Experts of a small language model.
Experts: 96 SwiGLU neurons an expert, 3 picks a token, a sigmoid router.
Below are experts of layer 4 (counted from 0) of a mixture-of-experts language model. Rows are named router (the router's row for the expert), gate (a neuron's input weights, with its number), up (a neuron's input weights, with its number) and show model dimensions 0-95. Each number is 128 + 32 x the weight over its row's rms, rounded and kept within 0 to 255. Numbers have three digits each.
Before each expert's rows: a language model's description of what the expert responds to. This comes from a sample of Wikipedia text that the model never trained on.

# expert 60
What it handles: Passive participles and prefixes. Participles and prefixes after was or were, in passive phrases like was launched, were exempt, was eliminated, made up.
router:113101192130137144151145123101115124119082101163114126132158182125152192130153128161120137080180139148100121177162109122113173142100106067104154155192099125142106099125152151110114183111150132093107158111110108130153116056131144136170087081160133167094094146098019087149138107076117132203
gate5:122108155111149127130163165191118170199178131102105075125142091186118106165110129108066140192111111136106123172117176199135137119089150105094155135141178131165112084111142155075134133154130151129118070123142083134176129122094161094178124141127117135145132161101046106191131129104064135166
up5:133119085119141141078088081090149081075076145126140182132100161123138162076170125164188120098139168119122150107142087084127092130166088129128103158120115134119140156146112124175155107124122102124113154109108175096120146173172043129135145115159185165123132059116172092082185112190166166087
gate6:082100121116167104097101147066164133087187092145098108174144094124143153152114167126067120117144076103154089158188113148120148067108072114119170090140138089125097121116184097170146116142160130180147167070124154132154162100121104137085119132100160145150136121109117032161131098110151129203
up6:081152148133104120184153153112127142108116170125118106125106123087156123133213120136136145107114148157159086105095113128114170121157098201115095187161148107117077142153132057133210097124109144163105123139121067118159113122160141126173115129123038192102106135157096067098132089069112142100
gate7:075143139098115156143099116129163125115115080154144116149107145127104150086150085114148137124158181075144138121152159177144198144167144083135153140139182113119135135140089114135078210165096130151145135078148107182152146109088177117157052124098170176091092161096044108107086123093101131172
up7:116099066149094081107091123153104107114172129114097150095113134141160147175126157162146108179116110166149133127071117137103118082138135154104155065085068127124146115153177124085121016137143126063117120128144135131113119174165117148094130143174063113169141071158211102110156166139142135116
gate8:099125163072106139132132117109144184142153119045103143144152130142107129152126119153112162133108134172099130128189062103118155116139145148116083129132162120115182136078131113145068127128117149137082127128148128161158177074082201117216156115153083090056072186135133124112138139059095116126
up8:147142128144159137125121157147133111081158127205190090120132124144131119135190133165191072145122084056172168089149190164077107131117149144065171137136149162130125105135116122116132121102100109176104132153132150101147147192114106139086048178143112167125111129152166134156100155156189134074
gate9:177134131142127087129078151129089125072134101097109140113135139121149115143106078135139144100115135099166134118077160074091128149098142079167210098109062086120128142132112150056133158078105122136155125128102083111205111109085176139131134169141089100188104108083079129131063126083112092181
up9:110123099140190145149165131115151141123146088116105128145144108083156146117136114100112102109102175127083104142142168179116132121113145139094069126113164123079189136128118129138110147139068115148075107162154147134050141161139108154096154117105131087094205102134249166123164124165137121040
gate10:076088153148124127119232127116111133116121107145117138122140166096121127134187164164087103097198198154110118103109195115084145124182147108106101128113120122147039136134139134122154112129112065108138102119099111108154152086059136174177097123145109109128131154087147076170156133096093179159
up10:054149170071125133169106066138073103102145124184104140120167155148181128134125167099066072099172188093166083187155110076174141123162105115120099117129143116173101105174118117104073160113105121103161126102111095154142181135150157121130088142157104135145124122162092099110177154107105087160
gate11:073103115117191049092154133085136129119078152121142089121109131111151210117058098082121138153132123122107155035149114095133089094116180143189141164178100124115120151166136098140104101062155150142120172101126115128152142070110161103092157145160118144132144166136062124105123109144107086137
up11:096104135133163067081085099104182154101146108136171159138125089102141210107089073091137141120127122094131158094146098141123079098081158168113125097131179168123074137155123109164104164045091189155106119130072135106113098117142149104153117133154080132080110161134085167113140119092062100121
gate12:123084139176141089162153136108152163131153123122099077126165130126108160135071132146094165115141067068143123092082117103201204175123103104096150101135119109112117092117138164109046171128156115145158113148137137127137105079178077134063135128100155150159137186124088121101121196084156171134
up12:133149141129118173083121114117148106122079135143251118108129073054138108171206102101153102113123130141125129126170132135067040130153157158189150129155152128129134162102150156130187111177101104115128152119125133136081137163117132181168124161149095079126126078142175164159116139138128130105
gate13:141100117171164113127113093112159137093114133127147139152167110179121162180104102134158124128127117154130069092079102129103132117160071171152128167081149180111058132085118104059104098133119144149120063127141125077141105206104188116165146081096121119099119065160125165102118174201153129151
up13:129162114107080136129160128160114094186094125141136135143104163166147137141137152121087167131192135116159132107031191115148125138116141177117120055095130111162137126097117058154127130112149143189092165085155100139104141124087157096117148206142160180143126150155103150110083048088120095160
gate14:063088138109076136113216124119136134109093124144093092107146139140124073138144133115142099138096148132115092142159158168092095176159134166178191159135135147118111163181120129169117077107133168165161136133130090110163132060114132108144110068108185184174106138078110163101066135078128157172
up14:077104096148127139151213099148150141143112072098122126145100152124080087161170139088142075091109149092121093151157139114180116114127151161158242109173143100131092149134122111135188092108156141142119155134139110128135113102146154167190106105098125183169088151118125117128137136107138153227
gate15:123135132160132094134125175127167109153145144142173108147151103106144133165141161140127160109107162158101170077166155173128142107160109064101148076029087109166126126124129115116119093150137168087085213139099158168158172157125191166134123090089043130163109154065099134135090109134132121140
up15:129124163131130080140150075139124221129083130134135171140136101142063109122130141093173117164077176056153082124110113145098145109137118154151094176083072117149104124175122109150097091143114113185088102166138152122090106101110162077130086132174120076159147107083133108157080115163073125078
gate16:113134120165079146100103111159151156117153118169111099103156101144168108098209141148131119111154107069134088131088173076083149121106168128142107091075157091158184160121087125111076162165128119168150147163130128150209188142137150134150014151149090159124128136070154119109130118116138126130
up16:128109128140126129067075103089149114105140134091122140132146133114208126070124114126111025131130114116129117125067099127063119139103136141097099108133112105191152140117148134078075159168061127144147121141157068177095085156125191143089134048148114180126152146081097130140123117099126138168
gate17:118138131136112147204143109116129159134099153148087108100109150164155162105142111100191174136111142082136159185115125081100152119105104144178122185170162133187146138069175139134174176115117180106113177134137097122145056140108084146129137182114167106053161147125061144150127115160101184140
up17:073111120129061122182108152066103171141117145170064100163161132169114126165132136128183156148133149076163111152135111096074128151095078143166100149103147121194142103110128167116179136094167174126151157145076133162127109141066117191145160145121125128114163174117117101146190074142099175148
gate18:050123085161090118145146049124162114151118112143114125139112054118078092161099172168105171099148137128111093176124195179123128108134144115083095128124110155098076140064161127155079166127101119101128151149096173056122099106110209135118159123157151160089097132129108089155128156095138124126
up18:119127070112134121146092095166209094171071096146158151174145139125070101169103134198072147177206105071118097152096075095097138125140159099118181088080159107147134139078159107105116093104109159109146150099109158143116117143122145119145153120104158090159110119150101150168175145102138174153
gate19:106142171160163124111128129123150158119143139138112137107085099169047147127141164135094187121093165151123165137126118178108155124105131148136129122094134135107117102183141061139060192078177170113146063107113139175152116109112122159141100127078144173127152130053083145116185165180071089090
up19:147137174108153170128156125138155166164145149090120165084128094130090196109123083161116181091083113171131143077073145177118164144127113190124130132117132113119106110162171049145070158090149130100150056123118075104111145139148160134178097113159177120108184132081083120113191109143108119111
gate20:061090161194118192092115188157208149143130173114152096107187161117131134132126122120081132134155098129050123137132099136117174116091064100173113132164111139101110132101139126075084138176104132099117142098101102129116179118099123134168139065139139106074105125104112077146117077070136127153
up20:158140123133168116050143105094085129191157118153163148167121087168100146131151123102135125127147114092156090152127103084054119142106142166114148136160103105153102125210163132151175115068177149111113101146199165148116138110153123165156098135121076134166122102162138187145059198118136162095
gate21:153102144169103132043156131151092150152143090104100129110144115216137158093153204131124108083194144118156162149131124109148064109130135147169107166172115085193114119119103113136073170100152155115182148074085137113100062135116132137104131189141163146152140112130075105123109135123127141185
up21:122105135120162104109181153138099171121117136148051085138121124182081163134134190167106129090146121143137140135159140105144065141127149145161087149192137090152127156151104108185110183105169207111119117084078140120118068113146141132164171155129133094133103115131044125155114113077122150205
gate22:140129143165159137158115142089097117137103101160147124086125135141187149134145157118143199089126173118168095113131124122150177134135136170155079107152059106132122085122125129130086110132156138124093176173152080117167126131095136133129091065194142165144049183143135092169114090082070143217
up22:110120129140144170119136158120094176148076097134102090155172116126145142190133124092122184136193144133181142108135104153142174115155129141121088117148089080113178099145134103151042097156161143113137153133104116107136113149145166113121136126141109128112066168136133059140106145083021153218
gate23:163183110156089107114111146098108168143136210147106149086112075100120131118075028142110123133136183138166120147148194165180168148092112072181114120082110095106088139148162112090136170088156137109156163155098104154162087068110126134130100097134170134121101122135131141162146142164167149160
up23:139131152103162150087166145151127159117135111160133144100130086115124138101172127174122133134150129100053186188146131139158143091138178166178117119106090067163159141157142130066128159084139134047123144082113114145066058052083134141129113131087114086153100184136075153134178144137142127117
gate24:116113157123126128173173128105147140119067140124110164120158067148155128094101124212110136139199104142131115135140152092119058136155057143206121091184118104160155171071119134111087098099143150147139167144098134125119068157093179139143143114119065146179091156108082120120150107085125139176
up24:168148122127150097124117150112109148195148079095146115161058127135089125163171188112205193130064138140158080141089128123185221143091152113113140168115149109087136100179110141108182137152129076150140070145161102089145125128107101121097115115133159100116101136163133147136087161102122125078
gate25:126102123149059094084129131114137178113133150100065148150147133119094107167127137173130147117112094149124119142095105166136137144131163067152181159083128117154103052114164114113090090164080157090130104147137076133145097134088105110219140154090102129079104088102113175149096166053114100183
up25:049093145112111153119192069142111143148102087179153153110160124134125180116173141128168111155133163136099125089142110161172122082163119183133128171137143160131152143081110104185104106143203163127125104119160196169146082133147096117105095162100169140133146091144180149059158134092179150156
gate26:125104116120077100106056092140153197126175104224088153145147171157134200116095065159123134108133117125128159114154134058118133119096106080124144157136059143138087128113089097176113129123145106177132111076152109151110138140149073090123127173105147133135098121074124123122079143094067151139
up26:118114122138089085130125107159152127149197092209071193135160146108106158103174105206136163106126119125117092096134168078096162148120138114108137139106070137115134158076125097148104138106108087152124144084157174154114104119154077111116151114054115114134096116055082120196103080117094134125
gate27:161120092108153120180194133172168189153067124204137100185127159157121133159115098156162110142109153148166136184108094108075143167154149102082138127131200148148092119138094105149160087148114134105069106076120134139181069107132152097151146095168135103109133150143089111155168083103146119176
up27:105142142123162123156123128159170141099084130161144110190091186131190174135080157139117117069122111148145113164133045152114171138127064100127118147167153086155106099130115176090123117053091144103147151125187175116108191124100137132140107147148090122079168199161139133173150094134098119163

# expert 18
What it handles: Table row starts. The pipe or dash opening a new line in tables and lists, such as election Turnout rows, filmography years and list items.
router:175067104074197101091104157132132120084075077102117128127118139135099167127115099151080123087153116133082096162182072118154166107087093105118171127168116186174124164090097114187117134095135078108135143124111181145090106108096187154117096132123086197138136125145095125082113111095088112106
gate0:138053137145126155180128163096164190113116146130100132087117196135184157150152098094122110153143176107104125044147115120125143149127074088128126106201074122184166192130169161095159105088152152149062110148099164064134095178128153135148119123120139095133126147107099132114104113168153130150
up0:101117129112117126177122131103152191104124233128093128068080147127152120159112090133176154112174117084150136084162097134126165149163093105133133148131090148156134109173109131140131102132117169135081125122183141048122062205141111131188139145139087072122142125106143156108138101199104152157
gate1:061095157081155100154085153222155133159129123065182092168170130088078113128151084185075099121113152109105109155094068099159204127140159150094129152101119115139105134148168163143124126149129121150127147075135110152120132116138131160146132124114095080084148099185116100198157149146156119111
up1:099099198144118101111119103173071109110122128065156143098084121158123095170124110194121121119156096095141161157088097125095154123083096173093112167115171119118211103149138124058097122137076114099139133130218087129121087076149157111111170113115160144165188129134144110119084094104149149130
gate2:110087121075153187096075125225081116110146117117153119177091118109071204128126115148057133101125181112077157104082136069117109078128174145149109092101081149153119097148106100111089113199118106131172144147128133150083082120123120095130146115156104145105084133124107148107090146091112132137
up2:124159099139133150088132110175112128138116073156097088140083123157052169119159065122044119094105133136132105140147217101158155094135116196112135104105095148152087079156062118104109112157127163137159140111103113117098136171100129145132104055164103139127123150179078139097084133077105129160
gate3:161096156086135174224126127138180162120125129134118149084210095110137102155119125107113150078124162078171129136141114182123148145124145160130146116173118115150122187143161168161136107168177121096117129132132078051092159137055117147085127152140132124072138113127141095168177164171112098182
up3:124122127127152181189145095106107136088169124122185158112110110090080167096085161123107124169139159147155151182066146088114127076078133149126109141099128164073161198105114135135179131150075106125098111145132087148128123121106229137127149159107110144190077163143197144159141107153155140133
gate4:157114107159123135090148082117134105154181063115133101105146162101127140096106085122113113123136168195124106169144155091144192133107076141040179132158093179190153155154094130114130164142150109139125117118101101106101082120135101131132174082117140109178161229106098130133108087124135191109
up4:140120124178103087110159140124138115135099070135136125083075143110086138127127086108094132131117145200118118162093152172136156148123078107090132122132109192161138119186091089081120154168140155137149126099059138085087064147146127098085217104104133107150135204087108130193135130127156106084
gate5:116108164111131143154082136117049148130140112192159083106188106131159191116121155167098128128139078085111148126139118109149093122088133109090118074127077147122203117127133116095110139140136107101100162150103051145119154128162148119156084127082154173139095094111108174147212112152204092107
up5:096071206135199219151150117107079127104129147144142120127155123124180178144109146137129135125140083138166170138103144127128098156100163102114098141146135071151126135207126158100147087099135127117153133120178168120128155095131091124119158248092115159136132164155106166148180111125151129160
gate6:128083046138121140134118147172116113105138165145134134155136082141142141143167119090181107103146103140089129166127126138107161113133127182154160097184043099115112070110142115196126157096102145149126110155143082144154105106078134093185136096099128199124076222068133139090102108149135140155
up6:146160113100134153123086159165107090186123115108128104135196201140128107109095108119106121133148125143139126178162100087178133126096112116125145138118179119130104124127103163154118135154113184160184063152118083156127144143092096171172103094170072088126140058206141176091207124153118163144
gate7:109172169167132205178142140151112124103083083179111123100099131136153197127074119173156124127173130128137089122146148090123144144145133126128124112054169084174141049137130148111099100137089095143128122090169183118150069133156096145063142169103133134067127173083116158150105177106139145107
up7:120069104084145203137095070100162176125108136089121138112137200079141141132128159166132116089166075131083176102188103095137162141181127107121139121049137121153148157171118133128155158143147146147141118174108127100156100084098181125179104152116198069123145144087138114148137164147150164153
gate8:124095165099119120112096171204103149111096151169192168139160150069186126156132105110082188189108113122174109078183077133176160146115187110150154133153104092154119161051123143144159135151150147117134121154102097118112153146124148116191151186114110147111119096117085183124104093150154111141
up8:146145078143097184134152091110161127153155074119042033132137136163100137107139171175171118096129143153044135178069165128119083149136102139075102116065158172094136125184120146130127143137138094114174132107132134146113104114094129135060114069153127120123158149138117099141129159102092150162
gate9:144104159116142209156091094132070091123097070115130143117086121100158152141092165159099125115135139140178079201139098169142160067182104126106149141085120156114159090143117101136178163092152110117128085120161116168093074098121103108178122215136192114094140170113152130140099123094131149154
up9:118181081162136141168137117143119119139136144111138109150137108107085143137110100202142127191153144116172165156144159184126129179183153131070103099124103131069083165170128133149104111117097111127166155122089053170104088099107116097143174141042114143097151194169118101168097170150172152112
gate10:161148167126139118103140121094086163136112123156203088104118125181175109117109100127114082075146151109120073136129112116105147166124133142163076094121122160127101180188167114118150108159189066122108109122168191148087087131174151175105131076137109144134113118095166218175094087091143119101
up10:139084136141141178196133117198191125161169130142128125112124161089138141149101164130198156182122139109075153154102094146103128080142094165149098168146160112122157083160138126180122130111131145159128141128179068097063166115111137138122146198131141115149138154143067149079108170201172144133
gate11:142075100146184164100119147087131096113086129142142107090071128104129139097084120111126141148063129121138109128140186176114096119083116075141118089119100155122086139099149112099102169081180080073091103185129058140119076121113127137180168126126142089152190116111149179133047157134159110106
up11:118112060134181141145151124123122168061175128166148134126143149140134173129152133111148102131139141164166166165126157090146089122152128152153163132131079138167135084002127069162119093099162143084120128173086152101111147129115176096091092103084102152114088160096116139170176159065146134134
gate12:101109105050091112108153123132145091119127138109096119143114155089104138082062174141099150122154132159129113131208130097146171140140088146178139137133104065121186098159133126100169110070098122173128160147155119101150120049098135199085151111155101119160176115148105149111154122134102156220
up12:120066088091091097118169124091123079091132140130157114136139164073142168115061164095139147047124129144151105193159107104152143144147079129145202098099080103107152063126112174155182163135122139201160128145137077150117132089101130151091120142157122161117154109147097172136142118172114155085
gate13:124085160104128178164098137131114146178098107119117140148152116137088183120136119057116103140142088128127089079104063142101117141122164146084077144122141152125159154156156095137103141135147081122155117133199118166152076080079172072142204211160145125128117122093158149152052119091108117154
up13:113132142168095133125112168087144104180111155092117136116092164116094138135119078145161084106105167136115152137165093133100132174171108139091091156159095169214120089164161128181108081147159036084094096145142132127131113083145169113102096151171133196151126128121185077089077095109124103115
gate14:086154145193107116134140141116169109117089140133158112076108157082129188110195175126111064112132146080095079119118080169085168141113127083055155112120133080150123083129172130127107162148179108137146110132133105135136185120142073075127147131164121139097191083128160064154124158081123120158
up14:169112080082091100100113154156141087139136105110098153126178032179120114149125119127156166104109101153172121073123140121136125054125144157173122187146162152124096149135115166146156144159067135082128156070137063136175120084114127155120150147094155118137091184123100185141048103131142121134
gate15:152134106124147112119129187129134169111068193151112122159138115150112115097135121156125145078189150088112108123174143177109211124157160143085127097053053104121112112149102163146200099119107135166161119142088109122152149151143134152192138139162108137117086097188100147164118097130079187091
up15:107124109173159077099081126137131146210150157150116155110118150172157115133119103175133135051145139153099127090097111144092159192196158117063100108115145121130109173139138079120132136122138091125147108015134128180134121150135110061180112153104104110126086154094137121153086136174149161147
gate16:122173121076155109142107124168124079128144143139127064148156178129069132157078112133173169083115179132118081136166060133106193148111104135157182144140172119091080103087098139204151093126168094140140146154081197139152139169146100102134132187143085092119105123127146125146138098155144145079
up16:055087116142159121092103155159132132141172133127116088126188161121140139142029095156199184107092172127168106120141112145117129160142110126171165126088196112104101050117093102173124105111164085135151115133100103163142150165144119083117099195138100096169090136143113126127110081157152125094
gate17:151111141073087128100133110103111168179141146114188129149098097097122137169147155143155138130117132131115104196117131160100142151146103134059159130151081156151117153144107099121089135140221166111177071187129139135157175094074126109110133090132015072098149141145139145145081116121168125108
up17:080153134179127141098129129121114113080081043108112109140182159127149180097095112080076092158103119087084133111092149170062086112080108114137062078124178118104115101127126094103152161097085111144103172077107134080067099156143130161135106132117186159152106137105089169137135140120091128133
gate18:080115097100126179110055105095104127102085110138172168113133180158101170061102074131113155127139168142105135115162148198126125103091085118191101173161149112099143109149130134133111130157104086099072135134135141105032116123169176117090106172109166158123132129117110122146164133077071168141
up18:173142171109173111102140124163168135159174147117107086115082090112163105196135173060123095128135118091122085125088106076119139093167197151086175139087139155130122142095153112110136155118158170149144096131122096135185161119134053087150158086154101059146088121141151147090085138175175128117
gate19:088074099111078152109185151141055122097105122066092107135138126162114171085132054122110089112103127123115090218136040105113114162089171155097143113170120198101134186110119198148112133149154144084153124131114151111151101099148118147126138148121133116157127112170148087122146096136140105164
up19:130129169123128133116114129094076142209155158121109080142114110105132149141154114140092131138152163142121138194124083172097168114118128154168087145105163068136068052112144115158142087113084153130157188125110078082147131167121151107158119167164121073132114179092118219082088099092140103130
gate20:135093179119182090105143183167174119101133161107095107098164138176148098159080084185151110139147157140150106180148075155178100137117143134140184156127106119135120104123173145183137131109087063091159149079129111153086099084051143168100190135094158158128166114142161110140120173125085130151
up20:083065113168158102161215158135214110120128113127156166142184073112074113140117122181198093169120200099143102103119097144132134131163121170084135106138108129117128135103148115148092110112136182101108122176123084152085107129092167139149209108096095112127123142144111182106105140120158125129
gate21:167102094135124072112066103153113109132072065147120135127161135111110125101150120097104072141089134125071121111154075094060169177064136167125107111107112143138135157127107126210148112139150091068103087077156116099127148156163107194181132159119111155182147130112089130141119161116063136152
up21:069171214103120168170201128112106165126177158100148142104124120118161133161138101164144195120154108120189135123095157146157088143200137107120116130148157107092130142159138136038135139106150148190153164166104172128138137132106151075081116103147112118092121144108208126093141129122175138110
gate22:105093115143057094127125188109166160134125116130110140140133135080092088114136115144128128193176178156134111140144139193111116100080149126122141091176086117152119177136201111159079113125120087147187125136103117118063134133074127103110097114146060164093119062129104087049128157099111165153
up22:042098136133166162105143105115144109173155087124102121091141054124085156109111158140161092216145140159127097072166185173117125104181142122109093187082159174143123111130116151197129127121146149053125082098102098141142115134116117074093092161151143138094100144144088168137104103133140114133

# expert 16
What it handles: Place and category nouns. Common nouns naming places, routes, ranks or categories after a modifier, such as region, place, station, line, zone.
router:142109160074192118090191115099163186073114100091122097090171127157116146203070152137149131099144133165108108178135088104089098173094158113107131178142090185127130071117154129114172163096067131120089168139126169125116087129100125115150110126184103180144108119120089104156085167141107140121
gate0:125134143150120129136136106121148164148129154142044120146143141140121126129104116132104105126186113136121077103152070107088066114086130120072121220174096180234157070149097132118157120044140155153118134121144105114137120126059126124119132128112131109071134105069094123190136153151104129113
up0:179121073108134146083138158106071138081085123144123172183182147096133108135127065155192145059129133138199126081057080112089126126134121139153097137143108117179103151117146148131145147144116123098145143156163209192136116130123072178100141154169088114124096159127137143168126125123134135074
gate1:160116172071122124119107168106097162151080143151114128109158078131131121131178100122133123104127073107145138178141150103079193163125120166114108166102106160146135122086120110129112153171075121132147084127146093061182123099167122120122055067146206122121091104076181086089139119067090111115
up1:140176170123129124116153112133078185143096136097180105118128077141142122084122138097127074131107110126089146189105159085092206159107116162107093124107087146132145096095135122126125163125118176094143160064162083136172111128139141114114109101132173229142086132112059137117091055120123167090
gate2:079079158099184080083178110111075171175109131189141132122137124153146135137093099156133128155087113145148100084127166102170138163134091099130135117126184176118113124096079118103083183132170157118137148168093153097060114171116150082143189161141178205141134102139110112129132155135163110072
up2:122173118202132102174147158137182113079115176046114087132124170147152137114099140097196145140122128184110097190180109177131150109065146124176182155083119114129181121115178127111133079078154114097121115094134139096143148128170157171111134113104095134097191146109105165163103116118142117140
gate3:152113096158055173114129152160139193160094146141156148097139121167080152128118106126096176090044103119143082142139078121147105130160130112061146122104149122105127157158108157072106092133168080096121158143116184086131115106105119076146171127195163096114143144131047156083095123141140171106
up3:074111116186093097143139117114136095173114185155110129172124138117124127130166099154105122105185103134098153102150147126109098148077036118099118119148159109060115104081140109067132071164064150121102104153094159139136118130151122098141107071139162082138134153177213114107090067160102112148
gate4:165109116172083037106136135162166113135125150149130176209136132132135141138116065063145111182138125190136115144096134181092131153073114109130133225100116130143071145069122141136183153102091129073146131113119145136105116160133113143139094081106127092172100141109152125112117163161077126101
up4:125182151150151203122167165144118155124136130085053091092123121164129149139140140117081159089131080185106090101124142119110163128153179168118160075115143110124127133084135132115078130160150105151195083164086170065146094101071076086126157186130129187118136097168142118106150160127115121171
gate5:090109132115151187117107092134143153086123131120146129140087202102164150127091120109107119165112104131163073062101116149099080168148112080145165158156081146153147082112164094068171163091063183166082164141127094132074110139097119084098111141143111081151068080122105123155129124147137183146
up5:136143212115163107175148071116125136090111166123150153161098128089086115156119114121140146148125115121159118113112131130093114118127157124120128121173051140154195082097097120067116085101076209130159136108107084112067121129047131107149127132102117143134100125101093159228099163149160140139
gate6:115103127120116082096117109104112133149106120068117163069116108139093168156094039108105053138116128137116092139174124092149072151116151066150175177090141184145101192178104156156089176111165104115135173091094133165058155125122131115126104086120101145151137143119141162136120140103167111187
up6:105141124094122166119177157121165098133110123094146186085140156151108139150058150147113139104137138122106157105150125088120130163108155091148097152087222199163065104068142116144120188090081116106100146118158121119170123143147126115134167164133128093121109090113128074141096087139222115067
gate7:130085113108151157103094160113181141136090131165128125114122082138148198110115114117119169143123121134095053143152089166162089088126145178174139140137145144096131143145234156135161127140147152115124066142109145149125131137153070169064100148133080124219165131105111086088161134142171077108
up7:158122190162171136129116099117167172120171165196146124134087136148151087069086083164102089099119085164130138126109137147156111114194131140079198159134064114146104144111162129125147127116155153165098087130143179128110087134118119132140151202120121105160086099131130059103148117088072179174
gate8:179161174120057147117071146127107082148124110128068148160094122123134147104092151152138104108174088149144123119130059104118140104109116127171148105129122134101111097097130081113079116141137115171138088116072098118093111138125169147155090211114103159136106130062070154211095165147113063089
up8:104156109123186151158130089185156151123143133145147094182111132105152120160193088190123107162131120165139142100150179183127102125097150146099138165098144065122155132122118155130190123154114162067152141110148120130180147120090129116167201182121152118115101181146146068108030120157157155121
gate9:099053141116113147086057110128083160112161095108135071093135142110192108144131094146108192153119081101184189139162172146081125176109128177132141160117151164137116151111110126128073108139123111145141110116165154075180093095114161090119146146154138121171169128080107112130079195109075124151
up9:148134120161145105130213176118162100180118139126185150154120171131069117108105163157149083025132165124055103127106072132143120088122140097123103135139126114121134143124131111152157177092142132142105172128121137191106146192137074148154091126098130115065112080183131131088144119125194134115
gate10:106145153111094152140128127076117085096164053125066168091136064137112163117117069104158103089135157117165131158136153115132154098198196090130144092128124091090161096101084103120091174107155148154143178110106081145085101133102161134104143127125146090155106120047141094118142148184144068126
up10:114139085163129109174139090194139162050097139128157126184131163067122128184168133129073049124162136109099131125164117109076105131044127141116119187111079127127092189183195110101133111157100138135130177124165132131139165133131116121131114129104112179128166132134176120151143124095119123184
gate11:047118101083067126112116145162140170142139117112106160100158173083150155125116051158111147046120137150113168173189112119081159129140087109136143178063100233197142116128116177141094137112171119110124118113126144109119100118096111166111126124131133171100160142118118151136142181127133104108
up11:106106138084117091151181060142116162139160051124048154120132178161095138075121082137117131067164137131089161133153144081114081104164123113132134110077152178163107151152129150198132101088144087131142093122145118117104120140152204099119116184135149146134153103109121099144053117074151109122
gate12:133133111120117128110150115103165128104134080088179167157126103119116090154123122232079123071149113101110151117140028147154125110066141158082154092141064150125093153136132100110159138146156173115050126120121106148113109110104130130143111181152213138121161127167178094158123121109107181115
up12:104121171112167122143162165119129101114139100111123139104181094134154079160117145152122084191120063101095119140092045180149149091099169147153156100145134127129130161112124110067151107123186117122094078108151154099091139103045150115128117192205182147098121172184145097150137134111100141106
gate13:127112105082143180111158150123186142089153131147141177114143132158154160155111130136148119164187154107159155160094139133153147144183102126123130139078033122150143108116127138084085118192088097084138144071058085096124108135169143090078095140161075181169160160112071127116115167143099154099
up13:115120129168102090165140114133071087154117103100119055169104101119097142123193160093127143135081119148110127090167146094089124098062142103141141147189149156127128116075113128151109134105150163097121176172118087187167136166130139132081154134133217083068108108115146134067139128116157107060
gate14:118103129147147159150136178104075157174144132042160139130141059132091131135091157134062161114121122169138094168090115160163125131143129146109107131115090102136182143142183126159168151133100151197107115142150153168124169078085159115169166229159106160158132113142154081120118087134145074128
up14:151153157101134082142168184128123127077120083175092099135178141109196103121102104077136182141136168118170134157101123078143179127128073164142103078106153121136102103210131131179118139156171098129148179131137154134122110146211089139129095092075116089097078141161141132163147156136153169108
gate15:132062074118154087102122159127163133179101179093105150110218150164154136110128121099074117128165109095128145125129106122167128149142097109128062107108155135120168128062075085137130114147106080121081075187131135101098119157134195095147116079128091170148155120147140063100091156116117089161
up15:137134092130110146189132167086157162112116143141060147086165075086130096091111112136129125123157118125141143083110146114143100128179150116081094141150131142091118123117091163050154126183124104152044087168157068104127126155131116126145103108187097091150079156062107093102134154159068107188
gate16:117076112163070150087114082169061117121126168064155079118094174071144164115064150144134145062159151162119127134101159089084065130140142149115129108078136104164119125119137130121130134084113150169116125136130195176057144071120124100097114102077142156135162148110150110097132132140084077108
up16:141149138084170093134125164105145101113125119163149148121186083149148124122145139163113063161158148161101097112139116129123165129156093098064071099219148121076183105116122088187090111169110118139076107142126190119223113161174122142126147069112154116140171106105143108133140138138139108180
gate17:139099091150106139155155064106083161129116152121096092103165147133106117138103164158121106115114167125143079153113093078109117082068095159204088140138162070171189150158106069097112186130134148107146113132124147077083167131154183156104128136167099208099106139148086122161151131151148153078
up17:123122137082204133072098157109143155139130135159131119130131111091147147076070111103126190147156086124145141093147032110173081138177157118112160077132086165129129110158135128147141090104183140105094172128130064143143052106105088107131168079124127121144121137081130094178181121149127163092
gate18:136101126139139168122190113085113172168132129118218117162163177132135149063177131154066148081156096164215116142150170120110087076115122117117120117149092108120141079118098093167116124136055102100109141102157110125115157160103089134075094186126137095134113132096101141100093116106076100151
up18:143136117100136129105163122110102121145158147110145152121093161170212099136109082144118131106084138197163208120161158171129142128126144184116088153169119130113121120103068143182097070136182108105168109109127137098097098167119168085092097133154162086069153150139156183056073127134138160117
gate19:121083115081113126149149077095120182074099153132113096087117145101164134175127109123099103149113118117127144112083113078102117131085144097151053166157157098084137154116169137106138118215167110056119209105140161092137119073078115129112137108108088133140127083151083106172118160081102078125
up19:146143127173157132139125086125183064118172114126157186133146121234125135071127134087127159153124147114128100174115104153113113088067111092086169060202124139131123100134089149103165068147115161191080113126143117171094129124151127125106105117121120148160127135098161129085165156166131162186
gate20:175113198139137145109125131155144072080155080095221140102055100121080142130126169056117168136119132130139161138130097099093173140151155101200094182111140125122171135106169107124103121111108113191138156152157155123172114104102163110138104100165083093094138119133112126117099149154062171147
up20:159112075124188113110097113122135087110141133126091156137158125131166123142151110165102046087151091134114088061097133187160143131116148088059169146122132104125136159147149168074213118099182103122139114154080156134128159128171124169169166104116133169125086104136219084111147148155136108120
gate21:102164145142171136158135159117114137129089128138203121103153167090134121110059159182173155112104132142163147112123113054115121143147126188132101156167109168118155152113121083129139154065114122111095125071194148160037151122087123127094049102116181178130134109139117110152098174082148145132
up21:178081114157103124139146108120090145146132136146103132168122130213113133095167114103105134143189083122112094132117116173099136105137125115102139042091194134166122101174104135148125130125125131116129190188088120036164121137127151178177190158159063088126124137103117091092146122157159112089
gate22:156155132098173153124101110111123142131063077126086174117121077187082127109119123121121132109150158132105145130106077075116124117132139075142101143088081205159163119186130096176147138072128153169121183180078139118175129137123156159153155172144084143140209125113109163140101092115176115183
up22:191187131143103116088079099122139133121111071135081138146155135149117071096140170122181163178138135116144101142153105097142131072188123128201144117073110177100141061162101171177102133155105140150073138081080115148131147143044124135112145193157127102111116114117093116137099121167146097124